Below are experts of layer 4 (counted from 0) of a mixture-of-experts language model. Rows are named up (a neuron's input weights, with its number), down (a neuron's output weights, with its number) and show model dimensions 0-159. Each number is 50 + 12 x the weight over its row's rms, rounded and kept within 0 to 99.
Before each expert's rows: a language model's description of what the expert responds to; "comes after" lists some tokens at least twice as common just before its tokens as in all text. This comes from a sample of Wikipedia text that the model never trained on. Tokens count by the router's weight.

# expert 8
It responds to: Tokens opening a new line, heading or clause: == before headings like Early life, list dashes, In, After, during, in.
comes after: "\n", "==", ").", " Dur", " He", "==="
up2:48 54 63 50 56 51 60 48 52 44 65 47 58 47 39 54 47 34 52 71 47 66 50 44 46 30 56 69 39 32 55 48 84 61 52 31 55 64 48 42 34 51 59 59 66 35 48 45 48 40 38 49 47 35 60 73 41 65 47 47 44 48 46 36 54 50 59 73 46 55 35 47 40 56 48 45 44 62 50 59 65 41 45 66 54 49 58 49 51 49 60 52 49 45 16 51 39 50 71 40 75 49 53 46 77 72 56 42 53 62 48 58 46 28 12 62 50 55 34 45 31 61 34 42 56 48 68 66 48 38 45 42 46 63 67 32 49 43 52 54 53 15 82 59 63 44 53 41 46 43 71 35 59 53 47 50 53 46 69 71
down2:43 58 63 64 46 45 53 52 48 15 63 65 61 53 55 52 54 57 41 73 33 46 69 50 46 30 32 44 57 47 54 99 35 46 61 75 56 44 51 58 51 47 47 47 63 53 42 50 47 21 39 51 56 48 25 53 50 38 43 39 56 52 52 53 40 57 38 54 32 46 67 33 32 72 26 45 45 72 54 66 52 43 53 64 45 29 46 47 37 45 63 62 37 58 49 44 37 54 36 52 51 37 55 49 71 60 45 67 47 65 52 38 54 65 31 47 36 57 61 32 48 58 61 50 63 40 42 41 56 42 50 37 42 61 62 53 47 54 47 45 29 48 53 44 53 59 34 55 25 42 61 52 51 34 58 32 60 62 43 67

# expert 42
It responds to: Standalone space tokens, mostly before numbers in tables, also between an adverb and the next word, as in heavily armoured.
comes after: " |", " a", ":", " the", ",", " and"
up0:53 64 56 62 43 75 54 48 31 45 27 45 63 31 67 71 32 43 56 29 42 47 51 44 56 54 35 37 32 55 39 53 69 62 64 38 55 62 53 68 47 58 33 43 51 28 47 54 45 59 47 54 44 65 44 75 40 45 52 42 53 75 46 66 53 37 54 55 44 42 65 52 54 45 50 45 43 48 58 39 59 56 43 34 61 59 41 60 37 49 46 49 63 31 54 49 59 32 49 73 57 53 44 53 48 68 48 44 50 27 55 61 30 65 61 46 57 30 79 64 46 45 50 36 38 59 51 21 69 54 55 51 55 34 36 64 33 20 46 47 62 54 64 82 54 75 40 41 57 46 39 62 42 37 58 44 35 62 51 54
down0:53 39 61 54 31 63 42 47 50 32 37 55 78 32 51 62 62 55 40 22 40 45 52 42 47 54 62 55 60 37 59 59 50 35 55 50 69 70 54 55 53 70 51 58 41 48 39 72 66 61 45 52 59 62 73 73 52 33 38 53 51 36 62 42 36 57 63 69 37 57 65 44 43 71 63 37 50 64 52 63 44 44 49 62 64 51 41 71 36 58 73 56 46 38 52 36 63 45 44 70 53 44 57 59 39 66 62 47 55 38 58 66 32 50 50 50 73 65 63 17 64 53 68 60 47 49 60 45 49 85 55 32 60 31 51 65 37 48 51 51 40 40 45 74 54 34 42 37 62 59 63 48 44 48 46 53 61 50 46 43

# expert 53
It responds to: Dashes starting a new field line in player or person infoboxes, such as Number:, Born:, Years active:, plus short syllables like ro, tro.
comes after: "\n", " runner", " Blue", " Runner", " Position", " re"
up8:44 46 36 38 70 65 39 61 50 44 51 54 53 60 52 25 48 48 53 42 55 45 49 52 43 60 43 40 69 43 23 46 62 57 77 67 67 53 51 36 25 60 42 35 45 35 55 41 51 51 60 52 50 48 50 59 49 58 73 40 38 54 62 63 58 65 49 46 84 30 57 32 58 44 41 37 55 52 52 65 51 37 49 43 40 55 68 53 35 65 67 27 83 46 55 50 41 46 50 75 61 51 53 79 52 57 25 46 51 50 51 47 48 70 59 58 28 67 40 41 57 49 33 49 61 70 36 48 57 55 56 57 40 55 47 49 50 44 72 43 47 56 42 57 53 43 55 45 71 33 35 60 47 51 61 45 79 54 32 72
down8:50 70 50 79 51 41 43 35 51 56 33 46 35 59 60 52 66 48 59 55 50 51 53 57 73 50 59 37 34 69 40 52 59 70 51 53 65 46 57 46 46 50 60 62 36 33 45 56 59 39 76 45 34 40 39 43 51 38 42 28 56 55 71 59 53 51 34 59 26 46 56 47 51 32 55 66 46 43 48 62 70 48 60 54 66 44 33 41 56 77 47 36 46 66 44 51 61 33 64 40 57 44 48 54 52 32 85 40 42 63 47 45 38 64 47 56 41 43 51 55 58 59 42 43 37 26 44 55 59 50 46 33 33 61 54 45 65 52 30 64 42 51 73 37 42 53 46 76 48 53 57 65 16 56 54 69 44 19 55 50

# expert 7
It responds to: Score digits, win and tournament words, and table cells in sports articles, such as 11–0, win, Championship, yards.
comes after: "1", "–", "0", "2", "5", " first"
up0:50 36 51 60 47 49 36 47 30 64 81 61 39 75 41 63 82 44 55 48 44 42 46 36 43 52 58 19 37 62 37 51 65 65 61 49 46 55 69 41 59 76 50 53 48 27 54 36 52 54 44 46 58 43 55 70 52 43 36 52 61 52 65 67 56 42 61 63 76 50 59 63 40 48 43 54 54 50 54 38 38 54 54 50 50 57 66 38 45 58 37 39 71 48 45 43 72 49 36 69 51 41 55 58 61 32 49 60 79 52 65 26 62 44 55 39 59 45 41 12 38 53 52 58 46 53 58 57 51 62 58 56 44 42 28 31 42 67 44 48 55 44 55 50 57 46 51 27 72 45 35 66 45 52 61 47 32 51 59 44
down0:38 60 55 52 54 50 60 45 44 65 69 54 64 51 35 41 55 48 61 33 41 38 55 39 30 61 50 35 61 41 56 97 49 55 60 51 28 57 48 34 50 51 55 50 53 54 44 35 40 36 59 49 45 47 49 35 62 50 45 50 58 49 43 59 43 64 40 56 68 30 45 34 67 45 56 65 57 70 17 68 41 48 48 78 56 62 70 52 54 47 35 54 64 27 55 57 29 52 47 44 47 63 41 52 54 63 52 53 44 36 42 47 70 44 62 33 53 47 51 48 64 62 44 75 33 62 49 30 48 41 53 53 42 60 38 33 26 51 55 47 36 48 46 50 53 48 44 46 44 65 56 77 42 80 59 38 61 45 76 35

# expert 35
It responds to: Individual digits inside years, dates and counts, especially centuries, plus number and direction words, such as 1942, nineteenth, several, north.
comes after: "1", "9", "2", "0", " ", "8"
up9:51 46 27 61 52 61 50 47 36 64 32 55 41 54 58 64 57 61 74 53 55 55 71 57 49 62 35 60 40 19 50 45 47 75 51 36 58 27 34 43 59 41 49 40 59 39 64 65 40 53 52 48 55 80 73 72 41 43 34 46 55 54 49 53 80 59 63 48 40 36 54 63 35 47 57 60 62 42 62 49 64 56 33 49 33 46 47 79 65 89 43 63 36 63 35 27 49 50 64 51 57 35 45 35 45 42 40 34 49 59 39 55 46 40 35 43 44 38 61 55 55 40 49 42 52 34 64 59 55 43 32 44 45 40 68 63 55 50 42 55 49 43 68 71 47 48 50 47 64 69 43 45 32 56 44 43 50 51 59 46
down9:33 34 62 46 57 57 48 56 57 50 38 48 34 50 43 51 47 64 64 39 58 57 55 76 52 58 51 40 41 31 64 69 48 62 50 52 38 43 75 66 54 42 32 63 40 62 56 45 39 65 42 46 48 48 71 38 66 52 37 49 32 63 59 54 33 56 49 45 54 35 51 45 37 65 48 59 53 64 27 36 85 40 54 77 55 48 36 58 56 44 70 58 29 52 31 61 30 61 61 64 63 22 66 51 66 75 46 51 58 41 31 67 40 55 56 33 42 57 51 60 46 48 42 44 51 30 61 59 55 43 44 49 35 45 72 49 53 48 26 51 53 44 59 54 58 54 69 48 62 61 42 40 50 52 67 17 57 59 60 40

# expert 36
It responds to: Digits and dashes in sports scores and number ranges, mostly tennis set scores like 6–4, 2–6, plus match tables.
comes after: " ", "1", "2", "–", "3", "6"
up10:46 53 57 65 29 42 59 73 56 61 64 49 54 67 62 55 42 43 44 82 48 69 63 41 24 51 44 37 69 44 51 44 30 42 52 51 37 47 55 43 26 56 57 54 35 51 59 38 46 45 54 43 43 40 56 57 51 36 40 72 22 46 53 35 78 40 51 67 67 55 24 43 43 51 69 47 38 39 46 58 56 49 52 46 54 51 52 42 51 54 60 52 69 37 56 43 65 40 73 55 39 54 54 64 41 54 67 58 26 48 34 68 49 58 31 46 14 54 61 49 39 41 40 10 71 51 39 58 43 66 56 52 60 54 40 49 60 46 31 40 45 48 36 40 45 45 57 53 56 45 52 43 45 41 48 40 40 50 76 43
down10:51 35 57 20 41 48 66 67 59 52 33 62 66 47 63 64 65 59 42 32 27 47 52 72 40 53 55 37 50 49 34 53 64 74 54 54 65 67 51 47 36 52 30 53 72 46 49 47 57 59 45 52 28 48 52 69 51 44 48 51 56 60 55 39 49 37 39 34 36 47 71 68 33 47 52 52 36 59 55 45 57 62 24 66 47 52 36 62 29 53 58 47 54 24 50 61 48 53 56 67 56 41 55 46 38 56 64 75 42 64 47 64 74 62 49 34 40 37 66 40 42 43 41 49 53 29 74 47 56 55 70 36 30 61 43 52 36 45 35 59 60 42 46 64 51 71 73 47 42 37 62 60 56 44 58 60 52 68 40 43

# expert 12
It responds to: Pipe separators and numbers in election and statistics tables, plus country names such as India, Germany, United States.
comes after: " |", " ", " United", "%", "|", "4"
up9:27 52 64 48 78 44 52 46 68 62 43 48 50 67 56 56 47 17 58 30 47 60 68 52 21 42 28 49 35 44 58 43 54 69 55 70 31 62 52 44 47 58 42 64 41 45 52 32 41 40 49 32 41 65 42 49 37 56 47 36 35 46 59 63 48 59 47 60 58 58 66 72 46 42 37 57 42 59 56 69 41 61 36 47 33 59 45 51 71 51 35 69 45 35 37 33 52 52 35 54 59 33 49 57 43 53 64 45 84 42 51 51 55 52 40 54 55 41 40 48 38 69 33 43 51 55 52 57 44 56 36 50 60 54 38 54 79 44 29 62 62 41 51 41 53 34 63 62 51 57 42 15 34 61 37 53 56 65 53 50
down9:24 32 32 76 55 44 49 38 56 58 70 39 42 51 30 44 60 43 54 43 64 57 63 43 50 49 46 42 43 59 44 04 39 50 50 45 43 77 51 53 63 46 52 56 55 49 34 40 39 33 36 42 42 40 29 37 46 68 44 49 54 45 54 59 49 69 32 32 38 58 50 43 22 36 34 46 47 44 51 41 39 52 52 31 60 52 59 51 54 67 51 59 47 47 52 57 44 44 43 54 44 47 49 36 40 53 70 44 74 53 68 58 35 51 62 34 59 37 20 61 51 62 55 56 63 38 49 42 64 46 50 59 51 57 54 49 61 54 37 42 44 41 50 76 61 43 42 35 35 51 81 52 30 48 81 61 56 49 37 55

# expert 52
It responds to: Digits in numbers, dates and tables, plus infobox field names before a colon, such as Genre, Coordinates, Born, Released.
comes after: "-", " ", "|", "0", "9", "–"
up0:21 48 64 59 41 57 53 61 54 38 53 29 65 55 53 69 71 34 53 41 53 40 61 32 52 39 52 41 48 40 27 53 32 46 52 53 38 54 15 54 42 49 39 56 47 45 71 41 66 67 46 48 41 66 75 44 59 58 55 58 39 64 46 34 57 54 48 61 42 62 42 54 57 55 41 51 62 49 42 27 53 54 26 62 49 50 56 62 57 59 56 19 54 35 65 37 54 51 52 60 64 55 55 42 67 40 31 48 54 46 30 75 37 43 56 67 47 61 66 50 35 65 46 51 60 41 51 55 59 50 61 46 63 42 65 34 46 68 55 39 61 25 63 45 35 65 34 60 74 49 29 49 58 44 37 51 57 32 26 44
down0:53 43 37 58 49 39 34 48 52 70 62 61 53 38 50 44 67 56 57 37 56 43 66 65 63 72 63 46 27 43 63 76 34 51 50 65 44 45 47 58 44 39 65 41 54 38 57 62 41 75 69 42 72 71 55 43 57 72 43 46 53 52 41 55 45 54 55 50 67 47 32 62 30 58 56 48 44 77 41 42 45 52 43 45 64 53 35 32 66 62 66 55 30 59 44 39 66 73 37 50 35 47 49 41 52 43 34 54 39 38 65 51 46 55 64 21 39 47 32 59 35 65 71 40 56 60 53 52 42 68 77 59 42 46 47 35 69 59 41 44 49 32 47 65 53 43 54 51 24 53 68 48 45 67 50 44 50 34 37 60

# expert 1
It responds to: First pieces of split words, such as re, con, pre, sub, de-f, especially after list dashes in company infoboxes (Founded, Defunct).
comes after: "-", "\n", " re", " Re", " (", "=="
up2:36 44 39 29 52 56 67 46 70 44 56 55 42 33 59 59 70 52 60 40 45 40 64 48 63 30 54 50 52 26 29 44 44 49 73 49 48 36 29 48 61 49 37 56 34 54 60 37 34 43 49 55 51 74 33 36 31 47 45 54 51 43 55 55 48 48 49 52 30 50 29 64 52 50 64 71 42 48 42 40 52 44 30 39 39 68 28 59 42 68 49 68 62 52 41 52 49 50 51 53 44 60 39 46 65 46 38 62 54 50 44 66 43 65 37 68 47 51 61 24 59 50 50 35 60 31 54 57 44 46 60 62 50 42 53 33 51 63 59 61 45 62 49 17 49 25 21 74 40 40 46 19 43 63 36 45 46 43 32 48
down2:65 38 56 40 68 65 61 44 58 58 33 57 24 49 44 63 35 57 59 46 42 29 28 66 61 56 39 78 57 48 63 48 48 72 54 69 44 39 54 48 67 40 44 46 65 69 41 42 51 59 45 51 58 61 33 29 48 55 43 56 30 60 57 73 49 43 38 48 51 60 38 62 27 49 53 35 41 19 33 71 69 36 45 50 53 38 55 57 60 57 72 57 55 53 41 59 79 60 54 48 64 39 63 65 42 43 54 46 67 37 51 54 48 75 39 47 54 70 53 36 64 60 48 40 49 43 62 56 65 43 48 57 54 30 32 60 40 58 45 26 50 39 65 40 46 56 53 49 51 41 47 45 30 57 65 74 63 46 58 59

# expert 45
It responds to: First pieces of split words, usually prefixes such as con, un, dis, sub, re, en, ex, in scientific or explanatory prose.
comes after: " ", " the", " and", " of", " a", " in"
up2:48 20 36 49 52 49 60 40 40 62 63 57 45 32 45 49 66 63 67 55 48 50 64 34 49 68 57 53 33 53 66 55 49 46 47 50 60 61 51 53 65 42 68 41 60 46 36 47 47 08 50 39 38 72 62 48 50 44 46 61 60 49 55 51 55 65 48 49 51 69 62 54 81 52 63 39 54 37 56 51 47 32 66 55 57 45 44 45 44 76 57 48 40 36 32 29 51 35 42 64 45 57 52 33 42 53 33 46 36 33 43 53 57 42 47 41 71 34 53 20 60 42 51 68 52 38 57 69 55 59 35 29 58 53 61 38 23 32 56 47 58 44 34 44 34 50 55 37 54 23 46 62 44 55 74 60 38 40 59 36
down2:38 46 52 65 51 37 63 42 64 52 51 60 37 42 62 62 30 61 60 50 56 45 67 48 67 72 47 30 62 36 43 62 59 58 71 52 88 43 53 66 30 62 68 49 34 62 55 47 45 56 39 45 43 45 43 46 53 59 46 58 68 43 67 57 63 45 46 52 54 81 67 40 54 49 50 48 43 10 57 26 56 64 27 58 49 47 70 50 32 49 61 74 64 35 44 72 59 49 66 54 62 68 47 47 34 57 54 47 52 61 55 41 60 34 44 55 47 58 41 61 41 58 71 39 40 69 45 41 45 33 55 56 45 51 40 65 48 36 66 57 43 61 65 53 76 52 45 47 60 40 39 43 67 61 50 41 55 49 58 38

# expert 43
It responds to: Full stops, line breaks and closing punctuation at sentence ends, plus connectives like however, while, because, although.
comes after: ".", "\n", "s", ".\"", " U", ")."
up3:48 58 60 51 51 55 46 63 65 52 37 55 42 31 41 62 58 41 44 40 69 63 54 40 44 42 34 47 72 51 63 48 40 43 51 56 34 58 50 49 42 67 37 71 68 36 51 50 53 23 62 49 30 62 45 55 44 47 50 44 62 49 49 59 36 76 51 48 48 57 56 78 55 54 59 70 46 49 59 44 65 71 54 68 49 48 27 37 44 45 14 38 62 33 37 44 47 58 38 61 51 42 50 24 51 34 62 60 66 47 53 51 53 48 58 84 45 59 49 46 66 40 53 41 55 38 40 59 35 64 60 19 63 39 43 63 50 51 67 51 38 55 58 40 63 56 63 59 43 67 42 26 38 35 51 73 61 59 46 29
down3:42 30 41 44 39 58 38 67 65 42 58 46 61 56 46 51 46 59 50 40 44 48 52 49 60 28 51 70 61 27 47 66 40 70 51 39 54 33 50 55 56 48 44 54 48 50 56 41 57 38 36 55 44 31 45 44 42 51 30 26 43 40 41 70 48 36 41 61 59 42 37 75 53 68 51 57 44 63 40 59 39 59 60 35 48 35 33 39 51 39 43 62 52 40 33 52 33 45 33 52 48 41 31 26 66 58 82 59 39 25 59 39 44 62 68 43 24 60 75 53 45 55 41 52 56 44 56 35 53 64 45 49 50 31 35 24 43 51 63 45 37 56 54 41 65 49 62 41 31 83 52 62 33 61 35 41 46 63 38 46

# expert 11
It responds to: Pipe, space or bracket right after a team, player or event name in sports results tables, such as Sarasota Open |, Portsmouth |.
comes after: " |", ")", " Racing", " Championships", " Open", " Cup"
up9:57 65 38 71 50 48 45 40 38 78 57 47 66 43 55 33 54 51 60 47 55 54 39 41 22 70 55 60 42 54 29 49 52 59 47 37 37 56 47 47 55 47 48 66 32 58 48 46 62 65 53 45 60 39 52 38 74 44 17 51 64 48 58 57 60 46 83 57 57 38 50 45 62 46 57 75 46 48 55 57 48 55 51 69 47 52 38 72 38 55 48 55 57 46 49 31 52 31 26 29 53 33 41 56 63 49 64 48 53 47 46 61 50 49 51 60 38 55 61 21 14 57 45 71 40 55 35 45 45 52 04 48 58 48 58 42 65 44 46 30 45 61 53 43 52 44 47 63 67 44 56 43 46 51 48 65 52 47 63 39
down9:52 43 46 56 67 57 60 63 48 53 44 73 45 61 51 45 46 44 61 41 59 53 50 48 40 44 53 49 52 40 68 60 43 56 34 70 30 54 32 46 50 59 68 69 34 34 61 54 69 54 33 64 50 36 43 50 31 47 55 69 62 49 47 63 48 25 60 43 50 63 45 20 42 42 51 48 63 46 76 74 49 70 57 68 38 30 16 48 34 42 36 62 32 47 65 54 49 58 48 39 60 70 73 65 48 20 65 51 52 41 61 38 50 43 37 61 58 62 52 43 67 26 55 57 59 63 69 46 37 37 58 69 43 66 40 49 44 43 41 45 56 37 48 40 53 39 45 61 67 40 33 50 40 43 44 55 49 65 64 46

# expert 47
It responds to: Colons, pipes and dashes separating labels from values in infoboxes, lists and tables, as in Drug class:, Arena:, Seeds:.
comes after: "\n", ")", "\"", " Genus", " Synonyms", " Coordinates"
up7:72 49 65 29 65 61 47 49 64 77 48 50 59 48 60 27 59 30 59 44 39 29 70 44 27 36 35 48 49 34 34 50 63 67 45 59 29 53 69 37 36 65 63 34 22 43 48 56 30 31 44 51 61 47 58 51 83 49 39 44 43 55 54 45 41 45 55 54 73 48 53 34 43 31 35 49 45 56 48 52 38 65 47 56 69 57 51 49 55 52 66 40 43 52 48 48 63 50 24 56 52 36 32 68 46 39 42 37 60 48 38 57 37 48 50 42 21 50 47 31 45 55 63 43 24 57 41 35 42 50 48 39 50 59 36 59 54 47 47 53 51 32 58 53 80 68 53 39 62 47 51 50 41 47 56 31 37 41 50 37
down7:48 56 52 53 46 42 50 52 63 41 59 54 43 40 18 52 42 64 72 53 44 62 43 63 56 61 44 62 17 56 34 66 24 51 49 40 65 77 34 62 71 36 49 19 65 48 55 37 72 71 59 24 39 68 49 33 34 55 30 54 51 46 38 45 65 38 53 49 57 48 46 45 68 46 41 54 64 45 42 50 49 42 70 49 48 66 54 62 49 71 54 81 41 58 50 57 59 59 42 35 54 60 37 47 58 41 36 65 61 56 55 52 63 61 48 45 62 31 45 40 49 65 25 47 40 54 49 22 59 47 52 48 48 51 62 54 32 38 68 32 42 46 54 54 30 56 41 56 46 49 50 36 44 45 31 39 62 51 48 51